{"moe_layers": [0, 1, 2, 3, 4, 5, 6, 7, 8, 9], "normalize_top_k": true, "routed_scale": 2.0, "balance_loss": 0.00287, "init_std_router": 0.0236, "vocab_size": 8192, "norm": "rmsnorm", "learning_rate": 0.00624, "max_seq_len": 512, "max_steps": 8047, "dataset": "wikipedia_en"}
Below are experts of layer 3 (counted from 0) of a mixture-of-experts language model. Rows are named router (the router's row for the expert), gate (a neuron's input weights, with its number), up (a neuron's input weights, with its number), down (a neuron's output weights, with its number) and show model dimensions 0-127. Each number is 500 + 25 x the weight over its row's rms, rounded and kept within 0 to 999. Numbers have three digits each.
Before each expert's rows: "comes before" lists some tokens at least twice as common just after its tokens as in all text; "comes after" lists some tokens at least twice as common just before its tokens as in all text. This comes from a sample of Wikipedia text that the model never trained on. Tokens count by the router's weight.

# expert 30
comes before: " |", " of", " and", "\"", " for", "00"
comes after: " |", "|", " f", " p", " F", "b"
router:464499479519452516500498554458463500462519541508430488515519516479501469515479476533509469517513473506522499466443469529526499533509524463483456509509514483488523485538507552500489538516479524492513480499502545475454516525513515469475514539532508500474523509496530496563513517489536511502493462520452480559499481490518497472454512538506487483485516508487518527503508497556499478519486
gate0:536517459498500518445498541486475539514498524498460531469475504502498517505520472512522442539498472458531489480465475518488514525490541515482509533467534528485539536526509489486514512466444489462499490500468490480474517497473515534479492501505517514496563547455505493532494496493503489525517519468525447506443487504530508451476519463489511517482517474510501490500480520531497508518516
up0:510545496524459533467504505485512552533498549461486515476495523530466514505520488482538458502469481499497484477507510523486490482520526496496502511481521512502499515504471495469478515490409482475546508478509517509480518497497555534509497478501466494473546532479504492513506506475493508513483487472517491519473471480505477431478480482506524482504544512526478505512507488533487536478551
down0:519537459525511525458523502513528510492483504431492526487461515516542554491465472480536453499495485503471473527503515507452503539522517548493503515487514545502485521534511448507483504500498507514481455476534488523489530508536508502493443495489517514460518517483554499479510516487452547475491523462482513496444491526482461516484499514508523532490487527507488519510505550493479513522518
gate1:468511471490491472501518517471537519538477460500530495519493477550493425508464512454491507457502500467509508533481499534511474524454477477502446480433494492478496523488508540507493544486521487487457497505531558518476503518523469512500508523497473516517543510491569500533457550473482475505472468483484474547520511498517479480566497509522495529524522484508481495530481483503494484519489
up1:483519470483488498494512484488543495513466464504519485524469482568510447507489492451499510464505519462524515516504476520520467519462470454494448496429484473467476507502529540487472529478517506481461512507524533510461496511521454499516516495476488509523515495474573495552465533461487480506472445510495488536508526491535495464544486509542524528526499492504492507529502481500500479514489
down1:496469565520454485489527466487553530493500492504494469478505470497523475494459488495482531495478492482533509498494492536549535532530464471487453504534488483537518465485497487486432535534519493497505507479467549509485511527506470534505493520506516524506485466502504512551456478512470492523521474531495513499531515498460550468464549501481508477494490497528485492500484501495458487505511
gate2:524476498432521473525517471487532511479508495511484472465503504494491507493513462481520512501499493523549562493480515500492468497526498502509462504519481525473480519479541541521553504487519495461546504525518533479515477516514498461541488541498467510534524528476560464475485516498514487501495492478474464488486474449551466485496552492444471494489579485526495528493486512521493472495488
up2:481474514432480484531505518490528483460553548507509490513497494493501511512513486480531501491505503466537536483488456497524467472509510441491468531491518543524491500485551503505513513479499514498519499506543498476480489539486513448524502497524480504511531482503532477511461500528526508443474500491474459526478496488500442519502540531489490503517547436492512496524496483498523488529501
down2:474465520534527484506494508514538456515553521549488501475517520511470535490482501528524476521510536519493462495477499529524514478508474530490529502500509518530508545521467489480499484531510540493508531473440525487515480490482515529553502493494473507521483531507531547502494430493505488508448523498521477513540480510488465508514518524529494479465526473492523518523472495514509496525512
gate3:504492487533449503487472515477492514426503532495515503492470476480479455471543500501542484507514489501533489510499514504501503493491511473482513506470526479466533514493497530486476485491490507472493457532486543488481466534476478448502468472465476510491570547486514469545475506474488491524498515504508495521466488420535501517541504518480499497495520504520487559516502494553486514518498
up3:465456505465474471550537515494497470550493513543463476496511499505482498505495441472494495512518485540480513501507481532463478518539479494480520518582504490524499539499488485469491493492516537540511534525551531490518495531508484478500496487455546538515506493512535486504502531497458514537495508507555476521535466513513488555500519505516493485523485505488520509489498507500491499460544
down3:510503507463469489540460500515503519472491519461455546507477488461505492498512508504516512558506495469464504487500481457511487503458517514521491494439499493503461476525532490492503528501490507499486466538482486515536536520493481504498495499467533498529511510501520433498484491499526497533516473487497510487524512543496470482529501519469483526537512502470505486518498513466448496491506
gate4:499519519500509515464500536466549486476518479518494553501498503531538495466488504516518464516511483510519528543461527460428477514498457495483518504504502514472518482495524546474520444502490525477505548531499485483516470520482460546472486491514534496464495473500506499552511526507485456474497498488470490500510511477499473485506500478484499491521464488549542485495500529518525467511445
up4:490461500528474529499494504503466489509506476512502461478475454478487492472455494494497487507519532511494471459496521511535532494502525503500487529468472498525532501479481503505500546493447488514495476519468501542522522503490511500546503477506467489548526523492551509489501513543519484461516503533519484495502514551547484508456494531495495504473521488470472497538494433494506540487540
down4:506517490477532486515537519498483484478507506488521482511541518454449496511502527556524467513511512484490532465527518475519518471445499501475494460513514505491540473482487487561487496504513481528486452529517542491486488514492487516437518492546480473497472502487457487504509466511530503507456492543491472447519466495501508489514528506503517473540448525521511493485473560508528534538535
gate5:527480495447485491495463498493507514459502516501440538510489518483487475459540465489513460504490488501514488496500505527502533526496527479506516524511528494501528537500508496504481523529497517483516473508549569479522483500500478506504509512475494499460509546527556489526474493479538457525491453436523474532495487503510468450508490514525473511516569504508468490532485536521484478484490
up5:475491520500508491503487530513485549490498530503504543464467523515507515473511489457505496504468521450545478459475465524529525490519473501509504520520452490488527482551464500522512508508519493465480465500554473471449482524500466463474532504475548577470511512510517442530496510485510484502509510489538429485513495464472471527491493512505483495518486533456507516532502548500502498516481
down5:477501485545442499534506525530500524490517496494478473487501492486517450511518482490517484515509493499520525501533504537436504510507497529484526467492551523458501502491495539450506507524504509510492514469480513501534476510490511481525490498479509579529539477510453486516505534499461466521490490472496470491534520496493473524481503493519532500527501487477493494515495539513519465537509
gate6:502538530526484509483496545508486568482513521502523519500488491462461542493448505504503525486503496517547446491504495492497477495505454503499506512532537554522560535524512508496499545523501480492510499455489515527498522527458517474519481507551482505484502521517452469512512508538552493516537505496518461447482490508555504497482491494489491507481494471507542526495470497475516500484480
up6:506508535521484483485480518475498493468507502497491538507517549470448480516461501470491509495533475483558472477492502549528475493512472489483461504499502531530514511544507524464502536512546469486506520485478524541514531514465533490529470511520481520480496543461532503520502533510537465469528512532487452494512474482543502480479532494497454510486465475510530486490466495511525495470509
down6:484493461515558495541533542461458473526513495512530496500500533454534499524530478481481456495507505472518470498503505480479530531518514473503483508488512507508500472524494501468489485540506482521505504517486485499468471508525511493523533506522486445489500508534515498454501497509537511462487479472474472462513485451547469488508455489474511522499466475538536476454446545499507509530519
gate7:481503488526450473499509503471566530472510493527529530473524484535499479469531477475476457509511501497495479516480491509469478500528497524524516492489517456529491528503495523501474517439534466457467504477468512515516504549494505508481451515502497541482515510500450488491518478509497522463492483470518478501517505504484502566476504474527465503515550490484465520497464481508506488450486
up7:518509509487496511497508487518479471524463505472464444572467533459485491505517501456496531494478523522527493484463495512522494513491471461457490492503520522512529451506514546525466496480522528535493520501532467504471447508511494507510539479492523474501505492503550528550502545454506504453503532499503490556497518502466518480504482532486517494501516514528488524488521482499485480487519
down7:460498483530490461544474499491498500503501509496513493511531485493449495516509524514489477506476531519449477497465467464519482518510466480546484542454508561525482509518496456477518453479511538489523472514482515507500497475489464500493464505527561485480494488480561504505535497480537516486514511523443482499479512517499483440501518504497468500547485511490509476485544492492492513487483
gate8:481518463515462491517492530475507516448512526471488481484533506503515504487515489517491476481494444492506483503468470500516464512492497480494472519510552512486537504504515484482508522485499502500519527475497523483458476510493511499507505504525493538499495518502499557530506526506538487539526473509496426499485465493521430472483492571438516468469522499468507544482496505515496467522471
up8:473523467509461501534500521462490485454515522483504490475539491506518531492520460507486489507476454492512479487473481503525474511508478486498485536522538519481545500519530468473506527498510506486535528470480520496472485509489523502527514509531477552481494518487503533546484528524546487537519476524505441525493470483535436473466475564457510466459505501482518566480519504518510481499457
down8:465516480507502543540484504428459502456481524539482521471530483499472523517493467477517529473495527524517468510473464487514510476560512505506483542530473485476463475472478522505487519533480531507542476512473466502510534481482504482490539493535497501473503475458475534519460458481511468491495507508505547517484474466483490512507522534484482478522491545503522501542512519501444512515520
gate9:476495485513482487473469491469515478500485520472482547458498509511505471473510499546512486483493492506450474483493520523519471504571491475481452483508483474465497515453489498511496506470504486474504496523534550485512519549517512500463549489531495520501513517495521508490496517485501507508505461471520517533499512487483448490484498478497507472529519493467487527484485491493458494507468
up9:482498503494506486475473507445504469490472500490460547497499491483507457494484508538496473477500531497444473501482532531489462491560476472485426504495491487469492510489517502499493492496511491491511487522516535497507516529493515520484556478549521498501512504517516509480512511490485505497477450477514496507507532501501432469521479461520479485507518517483488507500495490450455458520466
down9:424539464515465484505490457484475508495484518505475514505489508513515468517451493505487510539498514504471487465520488577453502527454457508512463510519486509563517470525521485499500545562484486510500468480492533467469524505487508499484494481533502493489504456498472537525507511467525563484494514496486513519475510520445468485506511488483500488457521509480488517531493521490524481499536
gate10:546514504461491537488509517513508474484529494472507501532547441503488475496473513491498560474509490508491526485480526531459479497549535500475470484499539515492483503518532542531513503501497544510551490533530508449514459491497521520466524514509515476509512516453539485537527508504501498486450519499476484492527434499510493525493510487505453520547536517522513533503572489529560502517499
up10:523502512454471530458488519491506485492525476473467536523518453511505467512472507496495548477508453486479537483499513557443495522541512510493484492501523513477463505506525517505506522493486509519548476541502537456468446537492540496518551502500499513529522523473527509498504511472473488525499525483487487505539463477529517487489495485489485525530528544526503504515521502527541496506476
down10:484475516540484492525519533525505497540485491492459515526500463528570508512517505533486460506502546456512506479507489498499477519504503484523513480499477488487497490479499500550490516483510462496492522496424514536484504540513487516518491533482509511471494487479472529473537536552476468487508475521503503545481500479534505493533497510535503519441503493467511503485541472479464528480522
gate11:498491496480501542508489503530493497467480499547507520527504437496514487483489501518509479524553516450507506480485512539463474558462499496465512517512491517464504537521466541496504508458465471468449497496532552523468512507511517452527512478488497544451535521482514516516496486471506486483520492477527481481477495457525522492485446536499484463520515510534543516503512497452492447506537
up11:501517472515473478481433493552479466480486520473524547516498453530534484478539467526518505502486476496525495474466499526430506570465534477501520520546489506507536511538505516523522502487486481472454469457463556491522533469493535520492509512469503527485508479502516474521492493482530511478511501499485478484495519502519494474474520505530517524525548484533516518529513510512521500503515
down11:544504517571543471510551455530530537503495498501492477493464506475516518534498503478541493570501462519491480446539486491486467543512511509522503511509582475463521468455504518521489455515512524522513494472492536497493510481512534534496484532505469544493516481492501486452515476486464487520544476447491512468478520515497478504482490526473515488477512482453519531491545473484503468520483
gate12:519483508528491485488477514478454501492447551474476498511508506479490438491538493479510472491483474547515486495458483557559530558486507520501510509527530521514490494502539498464510493487508522489475486500514491530506534488514498460527524516543475494506530497472512517577470537530494472482522491498475474483472518508492480459515490517458471521527533494534490518491517511510506468490463
up12:511482519529516481486480510512451500517465520470491491521492521459506448495541519474499475486478473522499502483484467527575520562489512517519504492539537511541460489519546495485500481504510528501482476502524489550500523463518510462535533519546511491509521491465499536550482507528524477494534502501476489485465497497496495458529493534474505539510516515545507500494527498504503497491474
down12:456528441514489462527514564506493454493488488536484474490500501537498474513517535451488513487473510542489497533492511508501463487571512523515493456451502541437514447508471487478462484546475522509541506537490473526523482485521503447508527524514510522525501442536509507445507458489455508472506515473538501488503519496499520523458456519508494519504477546514467476518482528545522506554512
gate13:503529497512461502505488508507502580486492497533501546494544507541504476474517445491505485528485458509526487499509545514471516556479486502469512510457557495509516546513560531446469501506507504460483512487487535453469445494512472514532512492514495527481527505480515475524504508484507484555538519467479448536518476497517459502532504499518508503483507479450489536489443469492512491503492
up13:502508560450428443500481499476512534495525516509482514454508525550512507516508483509488522507493491485443514460525489511476512522497500518493498464500544514515531518449475473499491505490474470507503515511493494502507502512517493495495466515485443542488501502518504509480461499494533483520495509518521478534511490431528517474513489497491518495528501507472529484477506506511523514508495
down13:521476499553504480514537531521516492535466514496498503519490521474488474488483565504503546501445502491531471527495489485495537489492513507491460498517486500521469510486478503526507498512423502504524512483529491485508505451509499531504494516499578511460497471478515555498469486498516531464482496501537497477467511503447505482508476513466533484472494463431492479454534493534509497468572
gate14:501547501486486486507470483525509475503522513479507504513494440508504483492477464478521447484473482522500496505463478551467519485527479496476490518492509474494519525507487497488452529486522502438502525519491501491501484480502465479472490502534466509441522445488509484518467506499485442481548416493519512519472545457519494513508517469499483512513497470513513519546477484496491505475502
up14:497530472527516447515487510489517506504544488495494507499486473523519469495483506466506490484493455487473456471503488569499506525495496518489486503479516489475545527496510487478489513447524492446501513477473493479493503496528454470463532521537442500467539447472517483512494532505482477499540415494485503535468509472491487537499515529480505502513472509513537525527479497492489481500456
down14:528498518511472488468478456479523548452530513497528504495515497497510553525519484576520479506499489494566503439510496525492515529513473525454507500518500502497525449500479528540489500464511474510512492506501489494490525518530506462538508510505500504514519474543446505528498474509493507506497534494512507494524526491521530547519457463497489511497501485500468476473497516534497529475452
gate15:502504491469481515520487506490508518523511534583481540506524502485474510497468512503548498521475479502555519489481503494476501514497497485468487511507522462499522555512517562467553564502484473477499491486537495489512480508520529471496500521477498572502539490524502486531494544516507471473534463474456494534495489446499481490462489491434447485476474497506494528467495492551482542473478
up15:485502465457501458523507522492540505480505528537483499503531477502495504495461529522511480509501469514592507485466512509477490495493494496467483507508458473516492586521475523510557532522488495520505511517515552481501486498538456492500508511477539520474508497508472499509528527523458501507477500490491510474535449465526464503445478500491475487455475518514466496457531530477472546497425
down15:538506503498493506532519493504500536501505518491487528495490485486461518464505480494510472518521499508481460505462525507501494534500510530516499505520529469517484498516474484472506479519510538565505476516518483547483496513516513456518493509495499472472508492518536517508552503508506468506508524471513524475509505453479540462495471537446539479517487505450542482508496452502477480507481
gate16:490483436446484498483478523504541512508534544490517488501474497498494517487506498490481532488525519535531501473521511515526507506545515443513491502552531505508501514494518515465490487506514547468527501535528546483528510565513513453512506484481508537506535545521499473460497498468494469519500502440516500489489485487524495527516512453530488503528517493474531495544462522508497521465510
up16:511494462470497515499489527494526512525528547497490482519502528494505529480464469524513508486494531512556493466509508522529509525517495447496472535549527552507529520517538529440466503504513522511527530520535542468510487552516507463486499496508495530512551554521494484489478502440507482484499491465521485491498470492533481491517501470551495506504532507498519478532475537514503514494519
down16:504489504521550494501497521495469490482490483533499461479560494482497496492520546514465500498539517435479511495534493508458506501509454478459487521497499489544483500528508498524541487516528530535538536471502506485519458530465476507539503491489539513471464483514477487513490502485510484476463523533515478553525495462512482494488496478526471510453454477500486492508527539470478470469498
gate17:480508480512470510541454498526522534456506490522506488552481494477497510485516506515521477495466486507526517503481454510518522528512476454498484512519569489458553522493494519493497512511483530516454521543502515514481520528489498461508520510538487521484516529503485527515516507486550491510483496479496483488506500486486489527524505471468483524503530494492501523486487496521467517521460
up17:513500500462509472466548488472497457469497477504485484452477460483514485465522499474539475511493493474507502556524550512520513501500515519510495506494523488502486543484526497520511493505494496490494526498522533464553477478547512431481521499478453541515522520492517509457497476484483501528528508478484538481507484482520464477509499522566524485491550522487502485460510449520476527506520
down17:485489482503513520497493511510482457530535555494524457494528492502515467534524530534490529409474473469495503513498480512556522514488511526490507470485505486491535456470515507486456502506470490468501493504479519567516472533488517513509483451523496543504509483501475499476499508511527485519460523494483497467509566480522473508544493476470522539497554508472493479526505478512508530479523
gate18:505458526480487511485494519503516530498497508499514515531500509511515486461462483521507527515523487476504512509573488485483500503484492478530466515490530479492509497521503537503492502497488514484492478525523510498519488540493520451533484530488483522487573480485503493555478537560500475541524493517480516502522476485487471471478521510520491512508557472501500492497530519530513510470432
up18:520479518461543486490503489506463532519465484500476489475463485495542492481480535522514531515494534504522493498505521479468506492551483478534523482504506492459463509475521497449495495501490482487480470502539559511468460525499492457516510508524526551511478474507508448495460523506494480508511473484481516486478469511477504493491473510529490485507526548485511482517475479520468492517503
down18:525492544477521526520502534475500492494472490494479512467541510526500456466472522493492513509525472498464500491499527487515495489518480473523566477523562478519462511507490448516503501495460491487481524520486478532547481480524498483507503524502488512492474518518510500501532507494465470502528487523484486530471468425482460541533540446486478493486464490540498496483481515454460499551550
gate19:503541524534505466471514524494522547447524479502465468513483527481476478459495467458469538554489458463501491451523481539512485529536517501490478504479489492508525519471539529460489508495490517501560504476511493472499507514512522492549442513509474517492502511464514493519478495535522483471505440502504529502540453504529478489517502456508500494512511502498485489502508504517470488488519
up19:500521511539500497495472546482530483495523537500473453472515502481471521483471477487519513516513469485493486488506505538519477543535479498481474499450488483491477509519536533425499533528506522504532527502504566483511476507457494491517520460533520482521503507442493464517501547487514471532519477525479532492520480508523517490500505474496477449542494471492508519469447510488495470551481
down19:530517507501527477561545523512476481470440450489468511482529452557507550510506466465499534495520446461471538549516472479516470528490448543492561492539505522470478525490462469482522487533528517518530538494489517512508491474533498472464513508490505479496488492476493541504551517494522488446515521488490557507512453496493488478509502528541513482497523481505453554510507520519504542500481
gate20:484490514532510503520490477444515495496525579495513505477513503475520514460479503465555524506474499526493459498536505485460527476520490488534528547538511516441538561468558487502460466522495511529495521450498499524498492524504508485472485501548514510469502522513503475519483538498565437495486489492468522497531513496504522490491469473532474510485552471507489499508463505485512468510518
up20:458496477551467495507446486493521510494528549480538525473524466479541480501471493483519508530470512498505464500492524469502507478467519518550559523510528508484531536499519512502489530498494529517521475469500499552522435488486520484513469514573499483522508526520487523495486522514525450507483467471479484504507525516490547486501494486482488502480525523465514469514463526465528470519533
down20:497511527441495524459517506466499507509488548481508529483494478514513457486484535551493484496519543517489514525506506471535528482507446524462481504512489477507467450491514541546538528444480497471512486482481519495470500505477496523492493521519535500502505509572490500502506545523533499512505490484515533511530548486486512507477514524468525518487493483485489503525487510475440478458487
gate21:518548499527504471499502492522509570509522552478470536486520488502502472486490499501494458527499467488529488496467495533531484485506480482529473509489517525513501527519560548488496509510492482478523453492510536497472525541445517484498488485529498480520533497499506497554485539519525491508557509469495484518502506512568510512518510502500480472495552499532523483531445478541507478501501
up21:477518465495527520459490490483458504515489529527482471460504498534521487496509502501511474507501493511438511490499488480518498491509453463537480483514537475524509513475478502546490469510483478479490563500514551459526515541462485490473497504503496535538507517493499497580492545487500495487477485531520525525489480506501522480474521537540490498496496489483490492487515502553464522517474
down21:505457467500493478488529492491518478558474529519476508546468491486461474524465480489523493536461537528504501487468508482498487468464528498525507509477486509448468528467502507435504463489503504490498502469478480503463525526488544473546470487516464504488480482538492539501502475446519507451501500502515494488503508508510508481517506541501508490481533504491523517460473489467480463464501
gate22:476523522523465512502487527494497517469488505462521469459496484481512497487504504534478459478475448497511527468502470508495502509483523480492471498522530491500515507502538521498476483511525466450475489510505492478472508514510517474474477512508488505437499524426514519542487579494549442537539472497464484517505475488531512490486488541526511454537576468487492536477511480506500510504542
up22:474507509521480507473491496501487525487528469483520477436487503523520481539507534528494469504490468523489541501516464494535503474504506476525505507564526489503531487498511572506478491485482504494463510460523502473486488524529495491493504489540514496486497533482496547497538525509559475537518511480464508496515512522511496491500466511519502481483551504481487505487488477508527487514524
down22:512510487437503490512491511523496522498491488488507503525514473473500474528539518515541519477464459500465487461451533492496508484528521523455496473510497493494517482554506473484563528507523480508539487498442477493496520505520511477431508537486463440537469476486496518506543488483524506457529542491532506528479432497497492488499502499514492539532510505495517533528457509540497541465472
gate23:493492504498490496502481525500495520500483530524490465518497516477523456490486500486509440538476452511502490453515477511504494553480506466497504498501494518538527537492521476497501503523486491507483495505514425523487527489536447456477515508511453510482523522512517508572464544512510458508526447476486490494529518466468501483482538529482506557524506483520446502482509513518474500519490
up23:499498498515492517509511517510508465516532486493502549475495493515509541485506494526482543482505530508528522506473522502486494448510497508495490524513514474439495462523476557503482478508519475476516488501502580493500478532458552528535500478494523484520481499482532492467531479514527510505508557519526533498481472501542487522503472470475479441454512511480526489524465495500536488457478
down23:526485505501499505534513481483499536507499527490516494501477544502530488442462471484483496516532503503508513477493500557542559449536552495500495497514487500548508534544523547538435460473510491513493503510511478546538490490514472493450503500505532479528451520463522492502516512446514491464499521504539491497523511486501517509514479479518475488482470499485554459503512506471515499487463
gate24:492495504499518494494500556473499510457490503498476534505540480491521480490492461514522513503536466509486510490469493530530473504524480484514497491474513486482519507547533537507508552530472477502525514537495546513458479558494488503503452548508483517522553524455519500571522599506500473502510498521492475514537483537478495500470495481487508509530560491507523476508488481501512496508491
up24:524549480546488498476503469458505491470546467495513511461522508455481484460495500397498517579500498504505513525519501490597513497484482520454429537506489507495506527482528499512488470502503513490485471516521498492488501488506472502548529515501469487492489501519496487490483502499565503528570510478448486480468503473495482484520513501524526499470493495487577521495518472479499504474508
down24:523515465556537505479489491523522512522479490523493478530534524478582492529530539498478471530514489512499516495504479471505499517487460478530543489469447518496498529532496476505491523511531528478495466459513459537459519499500518490506515514464515483511484489464505496524486571507466521538523513498483452475537538473517497489479560502505473525473494486487464489563494467471529482508510
gate25:473516505477481489493488540517477524534493496486467519473515525496540489515539480506470517497497476495486522516481517567548469520516501469522488521481510503498474490554501498507487494491491530447521511510484543503469502510472476484511467518493535557457502496520529486526502521488528508467499494509499483531445480509533462471493544450498480485529516426520478516529497542488507499520467
up25:466570471501517501467481496506497539539526470512505495539501524504484532445480494492519504560506518511539519474499535490498480511516493516497510495527483520511528518512490504519493534469498496500552454484493499467516537481513513443495465537486468525485494457512472500497512471494468500501530499507494474469535510478510471517488501515467498489515478511494520544484489510591470500529528
down25:489522475474464528456511486478532486523568460521495453470531567479528552541493486508489533490509520488556532496485480496503477519515514445475523482490495508488519497553486525462545502472493486445497500533505491484516510481504520509511532480487490475505496495490531458554509532495509495498513471497485510475477481477461513488487500505526485495468558511499546508485496464485530498503521
gate26:526496515519491516495507509506525469501514512488543525476498487499447524490485476491487525517472488532547525478518540490496509524535476480503471518483535480518510477546533497511520476478503543515507485496528547486499483493534516520478518538501471491475493501512497498510505524506556499519493487467487448510477475536557505505495499501483475488510516500499494506514545496501510515470483
up26:506498515564513514520508498489495520464480487502526492462539487511457533498482514505495469509470470546554507525529497483499487523458468479477515464456511486499479511491497525505538496497476473513483533462479504497484503516508518510515467507501473516494498490455490507479506507526499539534523491495511471510482553511517454506475509501483517435456537441464504518515510469535511473494498
down26:461513514547536497529505476479506479494492493494539436485536525503466486453520504480524501455520504501539480480464487501492495524475466514502517502511451474498506535528475525493486529480471488508506546483525455482525475521504485492511517510517497550492520537501460532496505532481479501535535457501493504472478475493490523502522491537553461491513516507522512501531483501507512472492502
gate27:510516515482500536475491497487478540483497511504476497502500495500508502485496452482506523500514505498545532493461498541482490455508480510420524530487497539483493531495545506478516513513485478481486462498522497532459494535496484466493529514517473507462485470526503477546512491472479478554527517506496428495539494478502507479521492465484468495502499505549515557485510501527500475504523
up27:501519532482485525508529507468484504516499497521499468523519530492474476529508428499506509524552473512492519493496473489519512475515486484482482505483516542455496521505526514454500475489507457501527484464472428507452483476537517474498529486481506487496468477523450501471511515511463508524545503510533488488470509480458512527497492446512459513501527463514527493471514491495463463539508
down27:462484516434466517535453483485489479495494489486467503503519506480494471479518516527491549562510488457460513480534545473507503550507507453487492504456510510485476533515512478467508485487513465483499490493465512545531528524512476569485539437518472551534517480507492488518512504517467503470527466522471521485522505522504504467479470481522513525505495532446453486531527505521533498541520
gate28:541512480463505501475465524471496528489496517504465533502492478472461460480492509521509531523533463519493511457481481487497515482481532505480563504475486505487507516464476517517494505481509471473502484459497520514461495493481533475517503488492538559478547533460554466519505495533495510539489466506478506514491493481525487463496490448520455510490485489500476536527475510514490502511489
up28:531485478439502504494476552461510509490476536470502547488464509509498507491498473544506540499558514469510496461487487522464498513487540507429535469529496484487486501496510520539491506499502509507540454453498493469482467502500550504516508493512557538487550532482515481494474454529486515507487502496473513506473480514513491476493502466533507509524496488460474489502471527527518526468512
down28:533526517499512516527480527488516529465496469507536466531508512520510452521508519455493457472463476519497505494473471511458483469494499500515520514499529523513511469461497489514516488507481532552457518495499489510546511494494562515518492446486489462559479493491435499525511536517486497523515468519493514521491564459490490509519533505489514543475450531523478521514517505482511478446508
gate29:501516534462471505481509515480494513476510515531492503515489533458508453509502456503475504550530465487520512479472543478519481558508497483477531508498543504482509503523525524517495513499502497507514500528530487501452513519485466459484494516533484456479553522515513470563502488539515518495525506456478491522506506515491489494463510558509491549469529493514489550474537492534481464526466
up29:464480519508490524498514502512458491492496486527519451490513531478535456521517492499465529515498473482508514530475519501492478540488513508507515480500516515518512503499541512528514510503508463515473510503516478508463488507434491508457450485541454505510546516502484490534480510536525520517521536453507511562502472511467485462487514556490518510468496476537480528488515482552520474495474
down29:532494484523548499490476485557508501491486513572496500465503540495467502540535498495449493467517486515500516469475508492505531483492457444485485508476456476514523474442489494526513506509520483514534511481471487511472453491474495502515507500486501473476480511479482513521489491500511522481503521502490503554498500468538552484455493480484535495519521511541538509482467515535464462502527
gate30:503491506487482517487510457471487506497479529505451533519488485486512472466514502485498470493529482557480518509522516509519501463492473506484494504537545490530548483462473530501528464521481500478480514468501529522475481518520512517467519528509520479466484506469542470528514519505510491504501486471522491506537475483536462489533505545487458490514526499497460518492509486505529536480487
up30:509487519505561484511503467458518527455507531454449473508489511472474484478479525500525496509504489544505501485524530452477484480502495483522516531503541524511499513460527493503514478514442502489514517469489514486527506523516474500502516527482506509478495494492527501522504490525510501462520466443517506484518452499516477518511465548498491498521496509457516476504521466453498499471484
down30:450500482506524543523515486531548463503479496541544462493481531465513497509447519542492495513529545469523485498504467520532481528470515478526493497497493517486511503524478484495511474531526545532496538490508502521479482466494479515478512536523517510472457531462491509514494486528470514482482519524511461484480476507528496509491494465522476472500488487516470484518513491535493521528523
gate31:480546513481514503509455549451588504451517503518457526483519481520516438477469485492487495487497458497503469499503485495481482481482507522502493508455516519512541495546490534471496535484526491454458498540504481533484491561501516497503492498478466491490527534532526542511462523508528528496529479484525507506485488518524446489483487530483476547502514477527467531468506431487478474501455
up31:516537460463521466455445531468519506507467518502503483514491480501507451477472490518502469518487506483447494503501503514492508493462535483498473508461536497502503523499504479518512533498483482495545485537531482470506514557533481490495466470469466501506497505542532475532499502439498499510492469481490501502535499505520486467530514483517530516508532563514456515498485483516502486457473
down31:520498510534488507493491484493481480481506501511514506457492474507491547541448482496530485463499513485541477448510477480492502468509510477449490503475520498492479467477522501481516470515552541506494488524494498533505499532471457514500502493527487487478493476471508530507513473493519466492522541500477533559467506503521510497475460488507540469465493499504502518511477503520509535481521
gate32:508464508505509521525521482496501480480502520469466506494492474499501529478477519544513511481476461495500462474504492526505468524514484472476513499483547469513495476541518549483498542497504501481484485534530493509439490529507511499497489527529510478465495500473516514546528465496478441525517459537501515477506495451505517511500478508507458447479550508434462502505530455537473532511491
up32:522502513534491496550439497491491479528519528522488498465524488524476491492496479517444419558445477498492458459506484521501527513483458484491453535474507480498515495540519504503455505459522510468494519510486505479451510505553474472502490515500487545482526489521489517551510470491537509543531450543540483523488512473510473507482483526488525447488518506454545496516527458561478480490483
down32:494535503484473500502493521475534451481538491498520512525529517542486492488483494536507550529497507493537471496490510504524494541466511462497469536472501471477487500545530463482531493504501529535503543538507515457462494479484493530486520515518513485463470515513491514506533484454543498530490474519523509503475496533531522495480496554537509445441501550484511516500470503494505503497502
gate33:509496536503487494511483505446517498491487524519485535478462525466531530471513523523531522540522452471520498496504496550498475508481490508508457517466557501529538532495530545497514524524477492503492495491484469485501538491489533472504475527525492543484558535452510497522499524529487476479526516505457477524508499507507528514515504519497473503516544473487515506468473454488450446477497
up33:499508514506475476512493535480492475495519526514525514497483490517498552522551496496493506516508448467508483518506487533516484491482507498488496520485539495504517536517477546498566515470510524523505512512510460444535504480455519464504489492503474508504559523443519545499520518503504538488508531474458472497480483528456510507495489461534472505515520481507509518465483491494485464509517
down33:503499487492509493528508507543492504484505481470537468513497526466534530534502502515474497537534498462506505480494524504489478485517513519471477493489456482498509511447458505486478464503478512547478539514516539516556475525524522489445558449451538500491481497503502501472530487446470542499487487483511505515497494499501458527543464474459509543489472551465535491510555464520487514459512
gate34:486507525464492521509504549442506501516502521524496506524487498492488499417473447493500512536484442498505502494455471485526493550537488461475484508463520482503542516501527523480462496520527499474512492504535520542432502524462524492496493521491493464508502517464521521516489497498505474487512458490488497512485482501513480524508523504501494492482538534454484508542515486514514528485410
up34:515487526493505506522506541489482480505464519552481526511503528491492469451496469508523516527507462461494483540476504487522488532471507503509508471465510520488530510496499538498448516524518508467453506475512520512476479497469530488545474504517489471501493500498536513515518490502470518505514496521499490535464522487524512497538517509529491555417466487467521479512503453508514498507429
down34:504539510476513499510486466544473484508519461515507499495486456528462533494495510453490516515485483479463462475456464511528500516471503479492518489493482491509476468509434477541506465512512511554501467512499509502498496498480513527481480500522513518482465515506489491500501530455493475498490505483489458504498514517464500508490478530506513469502503502507497511523479492527509463514471